config.toml
d_model = 320
n_experts = 32
d_shared_expert = 0
n_empty_slots = 4
router_score = "softmax"
normalize_top_k = false
balance_loss = 0.00218
balance_bias = true
init_std_router = 0.0336
lr_router = 0.00103
vocab_size = 9403
optimizer = "soap_variant"
batch_tokens = [16384, 32768]
steps = 10995
dataset = "wikipedia_en"
Below are experts of layer 6 (counted from 0) of a mixture-of-experts language model. Rows are named router (the router's row for the expert), gate (a neuron's input weights, with its number), up (a neuron's input weights, with its number) and show model dimensions 80-159. Each number is 500 + 40 x the weight over its row's rms, rounded and kept within 0 to 999. Numbers have three digits each.
Before each expert's rows: "mostly gets" lists some tokens that are sent to it at least half of the time. This comes from a sample of Wikipedia text that the model never trained on.

# expert 8
mostly gets: "could ", "they ", "people ", "members ", "players ", "children "
router:469458489420529505522532501426487552483503416499472473447479531428441500492520507480548586557474532466518503487441567468519506521561516473473470465556516455521486489536466493471506502465452471539484487518465547524556499545451509557496428546
gate0:546536468398591518507495486536499536477523518444473516549453534507551517574500524515591467508500572489506533618473529529463483495538518451511515536470538550551522502547516501543414501498448553550463425529472515521450586498515580533488487470
up0:500505519580442550507500534521503582507486444508540485509567483513495546473467522425470466518473445560399474426509481474517463518470465496468480497476480436461445466466465463472577528502533463503503575533500522558538504544483435465514507442
gate1:460472537509457553503596508493511446479579454518464494529510523555513610419472550525506523509459477483466596433492581496493457480457557515536527584476549417454492488523436498541468488490525505495537476499507426495514499448554523533548477503
up1:509535471506562499518426463516488519519429577495579490478483435475502411575507443432502462510484535491499433551495429494535541477560440491439522416544435593526456529491576486474508517509452551496484507521551581493457432528461518490443501537

# expert 3
mostly gets: "assist", "spe", "writ", "driv", "vot", "stat"
router:474415488488523525517450525603492546537451545481545483514522518548528430525525522542579506459476473390515453518477397514446563486460494568521482523504537512477473528532484473490477500463520478476554482580548527478447431487511461485463461467
gate0:491508505564518466445479478508558447542516524469506497503510521500448475472537518467544485504398496462431427434578589513533465433448455492451534500407494520479481497532531548493461426477481535543508459529518541469437517477510496557557549502
up0:492553537510531490479517441574527504471500486475502434490495525471528457518551508472460459561462543498509423470530591538527546466442409473413476483443536476425501441533500544512441515445514499488519534472518506472494484489520505545561531449
gate1:480512530402501474520501550534514544527560536488464504553527532503517436527437463478459533494516496507501490472470564460434512528495538565480513446610505573455542543542500572499449507485486522465499488495524519452568458472536526572515481526
up1:512528579473451473465500506529527554528549466447505533552535598494552425546438459485440535489506496463539463464490545516436532538515491567481465466637562536476484560521540599519475482463453501445489409493483490498508498478536504534481480550

# expert 25
mostly gets: "ović ", "ov ", "ova ", "ki ", "ić ", "Me "
router:522493463431491490457553528416475427515503431493467462501575488493498485438526490559475488507488503577505557525525485509579510502472522452473536492547527513536496413541485530483601467519458556523470502503510535494503494492460508553415445452
gate0:502494485492494524465500478518450473528499466471563492411433520481468504509468474521561494517503520562518561467578557456459429463538478543488493488515470474579500506450498512527462491521401534597516464522418494559539536486458444522516556530
up0:484508475467501522479530479496457506532499493484537505468444512484444526493502485523537521529497505543550541484586532475477378486509494575515507493545435499559560463449460470540448499518410551576505504513442495547488517515426445519496550529
gate1:538469447483440455383518542511541535525504480511486510481532470552496503516524460528514485504505492513465582528570483498447504410517487472447527500517560477509444500563522474532474552541512546488502501506481486541515518489488463498478527496
up1:497484537520593517597502463526486434471491490497517485526463520471518484450512525478485540466472475499515412486440495541537508618467501519578483497469426536471619497439483508512535497453504460528467528489518527509540511478499520499478514486

# expert 15
mostly gets: "= ", "- ", "†", "); ", "JPN ", "Genus"
router:508512534503460558464432570476575458475470464488434471493436575550538501505466494516419521458525467538562439475537465461521440444500485533483535534473498518491553533473496499451468554570475470523511514428490504468420525514531560524530589496
gate0:500507502528444481542451425474488486471612453514498517494484565532479528521477481585522495565481435495542464531442461515484531485442602482485463530539462525556534533498473473514385557546509487500474495526434463547540510463497576493490578477
up0:513494504529441500538451440438498505437606471477517514460495552535510537530482484564517472504525486505556407549454488485474508476459580499471494529515454554528503493499484502575394533544522515525478489502461491550497531447481550509465562485
gate1:560505444516537541475504457475490493454486491566442461516506528524495514453427484532593510470519561539529572454439498526453525518479554492484540486483508503477486524496498533555473560397483520453497522523491525547469510532545552439554489493
up1:433485521519461455503515533548464515581503485454566550482448448461533525543533530480418516510488460454460454551580522483469544510521431546471451492503506477542516472541480526468505456623494486505481548485529516502522499491460459526441513487

# expert 18
mostly gets: "The ", "this ", "the ", "these ", "This ", "These "
router:512549478470509437559537547466506545505454526442492555475543513575511505511514510462492571510441523480530490500512434488536473513536456476489535527521550518452495521517518476520436516569474462526532500445507429482479482529457535574533462586
gate0:562515546577546528488547444567496487499545527564499460499521508486466495533502554478439588478451509511522477556521508523453483531541492456581533536457536513496448551455526482504450526455410479450466509579456520539480485548518519462546482446
up0:598493563554541519480564462519502463469540529537482497487523474495463507513475535471496596514512487504515476563494527558442507552575488491584543533532549459481451543490539438546416498442427496433477543524464503539479515487543515489509451500
gate1:488440530399485503558563497534499551501572483507484497496474462588558547454494389515493529471520540459510544537470463527491536551521532482477557496476475481462532489556515517547493457552479495478463505530524568472463493510504484538509441554
up1:531422536499509513469511487446558477514497408507542480478569452494448498575473494482475499472526470441496492566550472514534565499521541514483570542532429522526510528499603523531485518499526491490438489524482544454576598495522533541497552468

# expert 9
mostly gets: "201", "202", "200", "199", "198", "196"
router:503462498517482525524550462469501533525509546547556478484451495538581481486392593500587468517533540567438547521519555527494543505456509489541525393511465544541463508503538564529497482574470492532452581528547509483567543483497464453491600525
gate0:457492440517429526505474561514487454502461491445515485471484519575504563418463522531510517544473480417473502447459535543486576535523454472531495468480489592549454469459493510507483532440571500499486541475561555520508498501540470462537425445
up0:456468450505445561505463542527498433494423489459505493447470525555519587439472537537516531532470455421439558466459526531466584500501478465509510445452514590568452468472520503523443528462542488475481555493555590521524516469526476444535429424
gate1:480499510532479480434484551531530479487486520522548462416449475449558491534587449481500512492443527593491477503487504517461499503560477572510466585523542533409519542435427553453478460531476494548485558548473438452455497552499566496511506538
up1:474544503446427500509518515545506498439493494469562461456441533520500425489567499483475462538518439522484460520481543594553487498474607525395507514546456585411489474502517446472519446513580491543521518479496509463423522486502520593480490481

# expert 11
mostly gets: "two ", "these ", "three ", "several ", "many ", "some "
router:451514520510604406516479457417528503491520473454479544487585482530511540461504525501485514536517465490514480506507564469542527427444442520544549496526456503440445536495554485480511449563523481499475486526423535507517562516561455553544478518
gate0:472538551548487495522476561517502513474499501481510476441556522494518504497500563550475478579473523438576495432504522505515565491568518495399456575511488510468534543529552545451516471533462465583475484422477548517477545457556485498480479500
up0:481545529557517491537442477536525561480482505448501515454562518501496466509515604513460480557489501427564483438566558505515541483546491549424498551494502511499526555520508557478512477556465417546449491439448538530484488458551495535482482485
gate1:525492514546542460449559502399530481435481547588475527516490486389475462504531455529462456496512499511516528550502570440438387472408433558457518507511548471448522472504483510522537490520542507536571598454503539554576475505510482505463490492
up1:458491464437499564543450513585482512531540470450499480515501527561535504488449545465534556523502530516489467473498438578577606516567569479528493495484468496558494554467517533464454484497504485448449427528491486444443529516484520483551545496

# expert 1
mostly gets: "there", "popular", "that", "diseas", "success", "practic"
router:536459520504548480486507513551459560501536538509534468511497520597449454513486492535536504506484461463488536540509477447446607534535531549472467560492482465562490471539569518500494555499512483485579493474577489507454471457522526493454559519
gate0:440516512509473512501483583494451535493525476475513512497543482520544410467481552476482504517555565545525555472515531491500509510509470499477438590481507541588418552445527585576508488515527532405572503476461516499565563506487440477503483535
up0:436524506507493469522533547468432562487512484493551552519525481510559479496472551500513475475536502552517575524516462528492587495481481503469491569486515499572473494487531558514494499545554548426560531491475478538543563448524472515457568445
gate1:540593570499521519433496555418434487514624548487461483515539483506551543476468456465539506520469515454515594441512501481458541486461558468463472475465528418515543548501566538501479524478526547548526533511495449534563492369502511523590559476
up1:506567556486521528450528585460438526538577471492470480587525491505513542466474475502531546521526481454491549413508526511455523529424603482403521480473496487532518489546528520499503567488487574512497530541453429515492498401508485513607562477

# expert 31
mostly gets: "), ", "', ", "., ", "As ", ",\" ", "\", "
router:494555480511448550500476506517496486474541428471509492526503527436550477510481522503512508500482431534540459488526534476515453483557524507510554502466545554534545505458458433520467536476477430497472493539519452476517519561535501476496582539
gate0:484571504565514521504549471495498487621524573530545544491516507521445459472471434462510481518555508506475500495529504477433418505479539576480479495542428475497526419444566477508525546461543509556504473501494494532542460443481443524444548605
up0:462464548460492472477492540536513513419477445500442470474433478482546512520508493593462510502443552521483473493454547491596568457516517457527512490471537489536505564534393543475474457560484489457486519490455465487483532571497561478590452428
gate1:531552537477557523466483424488477576459438487516499514518465533492491512504537437517484497558434509477487514468478562469483522426488521528460528523462524436490480501499456480525521555556499484494497529547501465540475489496511508586445605458
up1:495462448493457454520508544554528434559583534453511496526540441494514486478457595462528498457580496550512492497539438513529501561512472460571514487528492555502510501501554491482468450409509504498489509468481534471538534494475473437528409519

# expert 24
mostly gets: "Dav", "Lor", "Á", "Sand", "Marc", "Ky"
router:531454562565507474475499490549428452449476517497405530489529531554479503426476461474488458450485548468452540476540477468527510520516496496488488458444471433502476502546480466549519507443569475458523516543555514472454438448458551501471508463
gate0:482463510467543548526500462555468506489480578493433551499514542517482454488519433437528500476557475514389515458534486511551434428524479494500483543457531515432518495491421501431490538488444484522500531513550503528444522396525562536441506478
up0:514471496505534549549492509560477482489489524503485597512493562470510480478559471443468549493574490479464511444519519539515510451470486524477512516439525546471523508519465502414489585467480489547496502510569559548465543437511566532472548455
gate1:615474546525474519554525401474561518480452495531483483450493400528520497454451452519501433511551488438490550513542502565524485525510499517494540537487557514493517471470578424550508444424505541529540534489540434459391536477436483564556490523
up1:393514447478501490463506556512425434522576529492502507550545566459509523519577557504518544512476492551493491486445496418465518453472524477463480453492460507476500524572397557442520548562524505448502493526455584594582452501556536440434447471

# expert 4
mostly gets: "“", "\"", "(\"", "Loss ", "Win ", "MF "
router:562612473502490514468584502399527468537499514490443477525438504540487552581543454550531537475595481583484526539486497470565493455509481409445499537562468532513507481451485510528504489517513486520563515459516503502438529537587493516515529471
gate0:471553486533443493494500485540533460529496436584502552497516558411527513523472494476515514505455517432546504524504445545543501587524477481446427502445537464414521496491466537432471504488371525555526458481491571496540518534553531510491490486
up0:521462524474517507506495524451475557527522577450481456498495472567474446502516496496498449517536508579442492399527552448485497421504516524564545456591475516537467493490506483522472496489593481487466526515442400510459503495432505473489502510
gate1:486545488488470510484545549505558468521507500500517460542472583568526510457489511545441523532550505513447512435531515539503530500534488537488523450536465437562542522505539412497557576443541510531538509550553566518541398467499440534473472530
up1:561544492502481495505498551524583481450495539495512529489545490565502513472527471435513478528487542568543490417528627597437463513552497586481541451590541489469471542516481494425460567554509518497516495484523552511541467490520499509484452544

# expert 21
mostly gets: "\". ", ".\" ", ". ", "). ", "Frederick ", "von "
router:469479430517490492503527527450580479515564455508508516464447455510566430481537469485486510515540489456508495457499532553585443497492482484529467525519522533503580457513511521399506503429475546477465525490511447589474521487493470525504499515
gate0:532530457476438522472541518488512467538472457426543469459496468492467460435500512515530490506411540482453534421497488508533516541543464567518500521468501488471497459457560447524512519424482531535482465422539485448551591455465466491498549547
up0:506507476504464514452494604564470477500438474394507533481558437468490452441516492533545486481486505470471552479427458476477522555480526487504514497558464568560518545459463495489461465488483485493506531500487505508530515448501514474421536494
gate1:532485506552479532496510533528529488533483517538552479498593575516484469467472485466540474512509543526465466508500497521497495448446474492557448493475446548514502438527535494510562499558464496532523448480483473549448492446466499490501519460
up1:483536459515498393561496462503497506510528480464465488472446450563481558503513548485503520476481445507545522532535493475488502525520524546453504531565592444519523490487447507481459509426490534479469512550460540500539506493541504428551557548

# expert 16
mostly gets: "played ", "received ", "released ", "took ", "won ", "located "
router:500474543510492529562456527523495487454502501466630543471509549425508512507457584472444551511484471544518546517435497475492509494582560515492508488532512423513504572574521519507551539477481475514504551476489414529575535482525522524434462541
gate0:493498499505516543458486456497502471458490440491551491523525575462515462522459490455500471491465481570480533516402545532434470398493541480541483530489484508519483431542476411519421466449485521512526534444483475558493520474436420484541484487
up0:508539477533493432521533541495518532526499540510444500480488444511465522479551484541532508524499552466518458509602439436543538624486457510468548462514467501497500538474515582493567537532528500489496480565489545439503450518553590490460505506
gate1:411463478513541533475484486578561482436490428499524517522572441384520456506518519538507525473541516482448500469515467458425508506516481491512517505460538443469493447527516482499445520399468462496483487413526488475525441407483483529534436500
up1:426457527525579512487455479557526495471469444469496520545551449403480423506517547530486538473545537510453514485512504463418515464533514484485507490476515437455501457542527457544464510413452451550474496410523455454502483419496482537521460506

# expert 27
mostly gets: "|---|---|---|---|---|", "|---|---|---|---|---|---|", "|---|---|---|---", "|", "|---|---|---|---|", ");"
router:466466453538501526495433454456524449504484466524543464535541410535535571486491472541481521551515528557482447492494543483472491542546551478525523580527508529499429472567504516496573500429524423507538487494496566525583507522487513477530487433
gate0:490494565592537530510493514516541502491491531504531488472519464544511558521510544466470444489514486551511525470498471500434502513512546570476517452431538516526523524499526479527540554419496503574500491526461613455519548486507479476520458510
up0:502499432436444467500515445452465514508479488489470525548501534467483402510520452541543558524469504420499487504517485488553481460517467431502504583564481485464500517527482499464457437568538481438524507477506402579486468525491511483463558501
gate1:558542528541525534439506465543541463376520471529542494557504433527572529532476484489432518479485553535503530512475492459496557438516542468464524486465406489522489566490516484524487543479565462520469530496471498494509463454462496518482530517
up1:566524530505501501483472494595534506376535472534503501514497485533529552518470480506410512503533477453530450535518513569479565405514521414431493504456440486511492529510557470575467532517541451509482507499469511486534508484458480503491552440

# expert 23
mostly gets: "President ", "Minister ", "president ", "Assembly ", "Council ", "Committee "
router:487486460420470536482495534487515519516480450515531508491442501532535579521502477538517546493471525418499477569533513445587540494543575466516490493546504589506488503461468466486491529493475477490526511498555524456547494551570487541467435465
gate0:479490505536479521502517461463474552475452439511559465506552510567519441522498564543503481509598509400516523546506505521458472506495504463510498512445451553587506559474494520520520518458495466515458415501514528501489489569470481514514543538
up0:481494505564475512520522468468488568487442423527557478507562509564516462546480538529507492536594536436532509523488481530444483496518489450491507539488453563576503547446488516530519522450476460510446400496486517498463502572439454511528561522
gate1:445445509492456557462437436523552452493448487531511509504471514454442505531460488486513538525468468532587479563510510439570494500500538519480483555493521482512418471496446540442469531506450484453519449513471538449580511509498428494512466433
up1:521495450522556560527456566488455489519507462472473518497618512527476492522502473569447535481564543513425546474524498518455519461486503481559523499497511521519549516497564482551530533453515470502500491518537557487477527529511479446475469490

# expert 2
mostly gets: "—; ", "–; ", "approximately ", "At ", "contains ", "With "
router:540467514457479570465425530419473482513468513496514490495440526433496467566466518504449557503478446545516462532509476533453490541468468527510527473468502486491524585391475478482466433544497510472466420427456407493481504496541534567536488522
gate0:497515509530516543502455508489522531446530529538507511525476479438543467474537504502548486490477494502551482504505544472504486488515527532488516518510507488522465460554516410556513468500458463563555417506380522451495566366487465561438487431
up0:477573558567556512494532489422484507526521534498489478469499470468520487473532544506541544463472508475488520506489478541529500492519509518485534552490468429479481487551538465519520528558464471559497423528438434516534469347451524548417488465
gate1:436457497532482549445525547536487487454544535513473515587439570546426472566423542550532477548447509423533470507508532553518484573458505497474495516495487517520497493545524525423498446483451471448491447505487514586496472468579510474465510460
up1:573574456434477423528524444501556506553465487493525504393547466518576514447570492455459495449504516562503555463517484469516540447529544505509506532536483495468518477457472470597485551524529526537475546510530483430526552528459464527516490533

# expert 10
mostly gets: "his ", "their ", "His ", "whose ", "another ", "largest "
router:497476581470562430549452488458546568439495540441489573510536526467499483489510509442504539448486495489498478539432505479486500439502436436499564597552412465503461536515522510484517510504517525534482505538416416561482507481549451529485393507
gate0:523537487519452534492479558541531504443467496534466468533539463593456502542512508468574517525506480489556535482495459547464540520514510407524444501515520503527445522440518520542500494461515483515516569472462453476526470471504549511441468547
up0:513467483503564440489567434430491504557502477424491504450474517420527486505473471534438512439507505541450514487505525462526507534479462584424541462504470490511560496541486463488477513534490532491530433508529537512465465535522463525578506480
gate1:481513507570449532547481447580526426528504576570553516449496460510530506534536421512532451547543505537520494512553459512466540489573473506547587530482496535490492529424504517538543545436509520525461472467452499511531520529499483485499503504
up1:469529503449560459485530500412461620464523469448444455549491529482465482515469599465533530475515540468463548528461547520507495527466536509467434492434508467500453499540497516449437462575462508486528523492542491507472484450434528482527449500

# expert 22
mostly gets: "Marc", "Á", "ë", "Lor", "ó", "å"
router:479475522549525511515528479577463420497477518516459502521485528561489545446497460506510432478532484499457571498518462530517499490488490479512423439460503432506516478516452426549495532463576511478534520528570565463456493473497517529504474486
gate0:479538510492501506533529464480490504457569608520481540522522583516479477479455474470521479507464455532428439516491545530475447495560585539515516498512479499495482485468447505461478463488453597536485478499474556473452481466436506514560516505
up0:547598491552498559483500512531461541537487582543512549567471523435416472470495474482553477518464474489467499518599513505498560491496529506535501538495472480474476549515464469484479498479512557517508471476527482492440545485488455532530450500
gate1:463451497497526478450495522530579511477545491519486543480548481587508462460511501449502577491555557498460490480467509517509523562478534504569469477485459460500514477507443485487469556485495494462621513448524554479544527489474474467503467460
up1:525510449541621551526525480486510571396544562551513533503494507446508551516445512486571556514479467444528469491498480532530443485522474520482534561514527529517540419448377490449457503522471494458532555424481568456539538456413519526513476489

# expert 28
mostly gets: "during ", "until ", "During ", "against ", "between ", "At "
router:521557508477458482470524533471570484479467472454531482472500426444561517479509575509471494516463474555619489499489504462596551462518510540457457500558559443493480523398507493542492472543504541502500534457448467547465544488518443486544579480
gate0:427468434493544487472461465546499485455496484460426558510566516427502453505411540449506529571536471532527494471538527477525501465455466479488511483440563530465474497488480423468539547426485542520444461441459481518439455462507482481491556515
up0:565471579468473522514552512500465445526466522446527506516503504554494560518585492514547466447487490466525522479474495535531465465492517551524555531585424540490487488551488532546467543507525464481495555592516520596421516539509464541531469461
gate1:539545519500525523516515478554520573495496411453498460552513558465536430535526517470427481479556484525504448554611569561476422418490581496499480477514464529533513577512490539526532441463496468468507465584496426439507555424549553527487521496
up1:545576492514499474459500501552471556507532444485500439547486506507536483487493542468492443539569480532535458544596508536468473367496558502477409483517486535535529530526518568532552394475520492445532459503501403455508529450510529528507548512

# expert 30
mostly gets: "pro", "cre", "coun", "connec", "cour", "struc"
router:441500473556528485551520469539457531517519536554449506565528489512449516487587505512494491442477466491554529473504419469453549499462555519498482473496483444458422577482453546548441533481561522467533441477519573432527479462470509531470474538
gate0:506469511537516512422488483603447473479509525546419459492487518569510471527513522433538545616525491500521437442546545469538524468502515525502448474527518499543550461497555516468477495512418557477545473459512471423487448473467448496587489565
up0:514487535494496453449534476490497476474497464518554503514461499450497582506489566465486527542524522450499466481542487519514525486491512545494546427490490517518474457454423478428434517475477606490479505410464536451474490445453517517513516552
gate1:465540527495498533537511471499575453539424543448447567453531611499497423489533452509539502517448468426507515526524507511501579506600520482541505546495477565460483489478571570599443497447515574514530500589552565550430540475499500521472432492
up1:447518576514492551523513502480562442538436537467470549462532593455499410514534468513536492512435442461489518516522519520494565508586518459544546533484475574477480460482571537594444504455537574524529492559564534551436532504485503527476462508

# expert 20
mostly gets: "Italian ", "German ", "Russian ", "anian ", "Pakistan ", "shire "
router:556514445483466452509533524422512492526528467520513501503533463542524495495494433538513463515494476475506465530532506513533424461502523496497549444633416547489575454582520456526603475441485521519537471555505532538428491512517542500443443444
gate0:524519412547501528494494567441489598495508498512523482507555448490521449510547561560585475519517538532495512489531526464554538508491529541499503556517574539507495476478487504449524502448543518467502489552477499494516574406483531497528475461
up0:445449488552491500480495549511561454563504535526486539455581510546563546457466446408424501514564443465504458490560523517518499578509526515561449451504426482438498505498504506517529485466493462461556462465470515467478466449531501498474504531
gate1:466535510439424609476534509403552523567504480488505474485454471482517497475490448560461511541521478544562456494494458432455571537505466466479623552532531469474473548499475474510406435540518494592498483471490550473491477517464469513486464538
up1:501532527465436556464502513425547539566519470488521494490461478511484503482492479520496519535500507531586413491514455440445546529509507486473606550521510477449493537527443496456416458525558500580509484507529542493470489511482459484461473513

# expert 13
mostly gets: "However", "however", "century", "together", "years", "times"
router:508512504518492496510491458540493442517464442514545520502522471490476549551516521556503549558474510396568512508471439465453490523520481473454532575450546533481570501447523515538433457514462532424496495542503453503560487456452444421512541492
gate0:510517531554569504430472465546562542501517479512498538535494530503488488568493537514552545549439561541474460529509519468480522444576575516478492477581480461486499469482526555509500533473505504576497473498424445530511500530491469499538563568
up0:514529501541586510435415487577585550506503463495492542528514546506475473615473548504543573562443500460492505500532517454487526454546515537499513481594466452495498463482488532464517506479531521585480526514431424508533503536522511490538554518
gate1:533520467535525509502443522518482483515550459485485504515507491506488499563500496507535520498467571452507471633453451439469467474477544452466509473528545582513491480508474558515521473445454517441505486505463542456533570487484463441525500536
up1:513447558448472481490528480472510538494487554538547476526473490513500480418447498493487513511553428565463528387537567552510500490505478526518525517486446394507492521477518480435497557571528463551503493510526440536477413527519539560471489460

# expert 7
mostly gets: "== ", "=== ", "===", ").", "\".", "===="
router:609496498457545516490451540498567480517475511515502463463437491572533525500535516526519424545471562545542516523522483530491526480486488493495567516544454486481468503582505504497431553445467401510453439587454534539515548524513484501547524514
gate0:533484550403566492546441492500488534427550484501444556476467518532526483510490525468505527515537458517563494518389503484473535454499488508536518477559524543495459588557560497469456507556529588472454543509489510525542566522506494543468459471
up0:508488559400546459518449473504466560478531460495486571495512517547542521520481507529554514464528462500500469521455520481461539468508537483501498473539530567460502512522573529467472489536571586494476487486526506576566537525513479499441490425
gate1:559449459555468494601510508529551519554448547477443482420566449531475490509502472494438474441437460515422455435491503539488479491488496488497489458497477487552434489382584515526533536498460552512482536513573503504595553537528455569591495543
up1:443426541495516529470462473462462506475503484495515545484437607504534549469416510491497498575511499501495509582465496437545541494453500508484548512450555487454544497563446506503521450472470481463522555494490469486467470525452478472487528417

# expert 17
mostly gets: "ebec", "Hur", "Vall"
router:493529516507487485460538498584521554497538500495479540459552441496526478482542479414478447446498563430453519441529517563486516543470455486489485506469491451457489542557502505474508496467583553435471556464545431495421531510447515479541470553
gate0:492501445502471542542579432471489577490464450442494514498524477527524422480522537433527508448559505492516556476474497503486520544555474479534499512550527562487477496536499461585438515478461489547494430474510520556516453416538518509511527507
up0:534481449476450522556617430551470518524496488423542506471558504488541420444551558409502493493534491497538534466476483542513484575506511483530519482538531553491479476534491515575470474439517493553460437438493492579474472436520508487536526516
gate1:497464503531430520439548472473489493484480529484471523482493581493487374509542490510516585490470481503488433468552469539497505560603584481531420510453499523446526494454491472493505446452507466454504595481510533537526578498552472503532529531
up1:506530499462600441544458514508508468482530485519523480479499404514505623514431529513477418512549533536513514500461526474511471460462417491474579489550520487550460498509510529541494554580502488545482368545502464461503395509426555510479518508

# expert 19
mostly gets: "took ", "moved ", "wrote ", "make ", "gave ", "joined "
router:540555545499458540588464493450520528461511484527540531530513524399532569490459628504386470526468509520434503501444455499591485468540552487489497522500499433508531540498551509506435484449506502523531513454466483483585431554532481588494525414
gate0:494488538519473508506473517467547569439483505462527521518434600464524544554532526508535534595404493396530512554547472460435529519544489529520452480495543446478543474517467429562499537529491430506574512468440457445469478512522577490558437525
up0:521463484505522473483547480536442455564503487516465518516539422528450460431485463498471474455619508566427467434475479528577495518459515451492518503509476568540441529493535558487515469475479578470475472518543546577543470500482451481441568454
gate1:515511518502488523522435517525505527538511484508489519575528538498480496509533502475495469490474474532442551505452469449498475538468506476436511569443566556534495551547511518504464444433436509499558516480483473457542479524477509535501514464
up1:523502534493492510521451517528482536525493474506498513572522531487491504505548505491492469495479486511447554492463447459499480542459504493432503559447590548541500564561512507514477456417417520516565493455514480467563485526464484535532492485

# expert 26
mostly gets: "January ", "February ", "December ", "September ", "June ", "March "
router:467546484483506480470491511478455555498473528504531448518494475496480490482425493541516453504533506555434437540536587513494418508458525539565430401535555539523467527475467475543511468561488526560497519513516476476558527483469496431522530480
gate0:509573474522519505440495537391533527442532490499484476620449511566423528466547477520511533479529527558482465438543522492515484539527585532567515506535552474484532485441494470501442517470451484459531497511530512522491539464440530505532457456
up0:530519514463590532497491533460531500474527506555502469590466548435528511439531522475544446454539515488513446539470577556466484524456544556529473485459531517532466413536454435535462514519465620495504455470483495481492438531528479521428574390
gate1:511456463502484503505465520499543462542514431478499517531448530527476468585476511536525499551443480485450519553477512555534533544498478490502456479528548367436514477447461465471499460516459482531511553422501478397463507473539488440478478548
up1:443459515481471510477475512452440492506539443487543575509480535465515444520433548505455489588530415416505505548429535575517567517602519529463478511504539471452516423492496512440471452464474525516507546441512482472446530396454460482394520496

# expert 6
mostly gets: "He ", "She ", "when ", "he ", "while ", "although "
router:456502486481510502557542546488489519488528479485483554508493476404457551541499506519500504519472523475553471511456531540520440550528503496491468499479507478541547453505457486551496494475470464529518504548510572506537452563469471471444467515
gate0:475542478523486520483588478508576497524409559534486521538496486553557486466480478552505443492512483535448462439496478526519442514524568555450528504498476448409495526487506520483462479490512498569563463490501518559528468507422520549481522525
up0:461535526530480493487572511503571483488398519523474488514540492552557500452526483555498438468483490536469450450493465583533428555504553550483550523503467417449466489471503518504443473502504498556571456511481518534523468462441535540496525513
gate1:525546451508493516520428433486542430563453478498522519532483597460517583589535510434515534505431522487458514499542508459477556488479492481510497497531518487538469488530476459494560435495441470473443483551503439539446564507516538572498533496
up1:490461548498514478473556536498477570469506521498485489465482405533493427406449449580524468508540479492542470490457501535530462535517484496507457502481483554481518535502508568475471547488579528528537544444475546458546433497480465411467497500

# expert 5
mostly gets: "non", "Women", "multi", "-", "semi", "COVID"
router:481428540459460476519424520474448508486461584554419466429516482517562457473484510438554474498494527556467436468456483476439496440500471541550445514555487559532481421536555539459407467508491501448430543548407504529493534468518484467526415525
gate0:454465567485463418507472483510545570502480532471466589533563512531488468477545479510484499462485551509541526460530424525397511488544516503536443484445528544495434511452544511558509527567473516586515510496539486534454502503511502516555492523
up0:465496591509475445522444467520540568481528516525484565540552502528491482511583505498488511473458575535539514483493481545392442508520477467541451496452536523495475474500538504563505553572451497576488518522557459540527470495522497536539489497
gate1:463496496508460525464471479541534561516547494526503470490565524473510519584454529555517497452529478498594529525622476508389425497532561408453466516547537480601502533454466488607526507482473494492510415483453412484524509508506474502531522483
up1:469503485532492537480443508504556547531510513528505463476546565493535518561463520592547517455516505477591494549597441488431425466530539407423467542508514495553491513448476497580518488477448545535469403493461437513498495487491498502519497494

# expert 29
mostly gets: "Coordinates", "Released", "Genus", "Born", "Died", "Country"
router:469478462538483499439450437543475470533451495533506453477458528599447573476531473529508412549525531491445548469527500462396541417511518565537474480462541558523521451462483541510492492529479567513559501504500455476490477444492492442515548477
gate0:529490519523533476457428533534444546510524476517469539466522508530467484513538474526530491449491480490563455487494556405497455569465509537527521451505488476554513542386529468540502459444457557470528472534442472498494647475522466453509474468
up0:513517476540551462492483522539454505440455509534463534513482492500469493501486482456504531466492471518523481521472544491481462566458406554547495470447532431511493458420521480493533501455570493483462436522496536476500607537535505436502479492
gate1:520507526495447495492459486531549491555470458498444460499457556466512493498538540478510509495559513464470574514473555449452557396546508512492547491513479456506504514489513488476511487457549556541585499441531506478471557552520497546482515541
up1:541502508493460466511443488527557480551466444504484461513456565503508507487517490491547525509550507419474586497501552458492550376542504489490546519517513503494477484466527520482503459449532546525573509459531503461441537560522501574487525497

# expert 14
mostly gets: "cont", "exp", "requ", "dep", "sup", "expl"
router:501528545500483420549542393557532541539524563505520491585523523543490448487520523479492427462511561462587475480503470517461553518507496477411469525457494523491482510461475487504449503444548512501485480458538508490468495447535556508479484511
gate0:463493456556414472466508513478501560500452531457487520451499445532504435447512488511543541510376531502507550526442471486439531461471531572461480538551490475504519580515488451518488445526481515520568468480472491472467502519472546483511450556
up0:473435504506520446499513549500506530476468437480474507484467413496392460495511512453536470468397514510458528443438481526554463485410532568562505481478535533493514492547466430501531504539506473541606455497484513525442556514485487502506481463
gate1:526514476497487501487610529438552509497454427482454438497513591588496461547526471450488440465602435526481572483549435487483559505497541549531517459483551437498516516482551529500516483460543500457518531433582516463496500500524471483505462578
up1:524520519519461476479592511412538497522473447471464431513537594589455484522496471464517425481570431529462554488565457499503553510511546558539500477526584421537488511511550509502510492447554511472534510457557518441516510491507459504466459589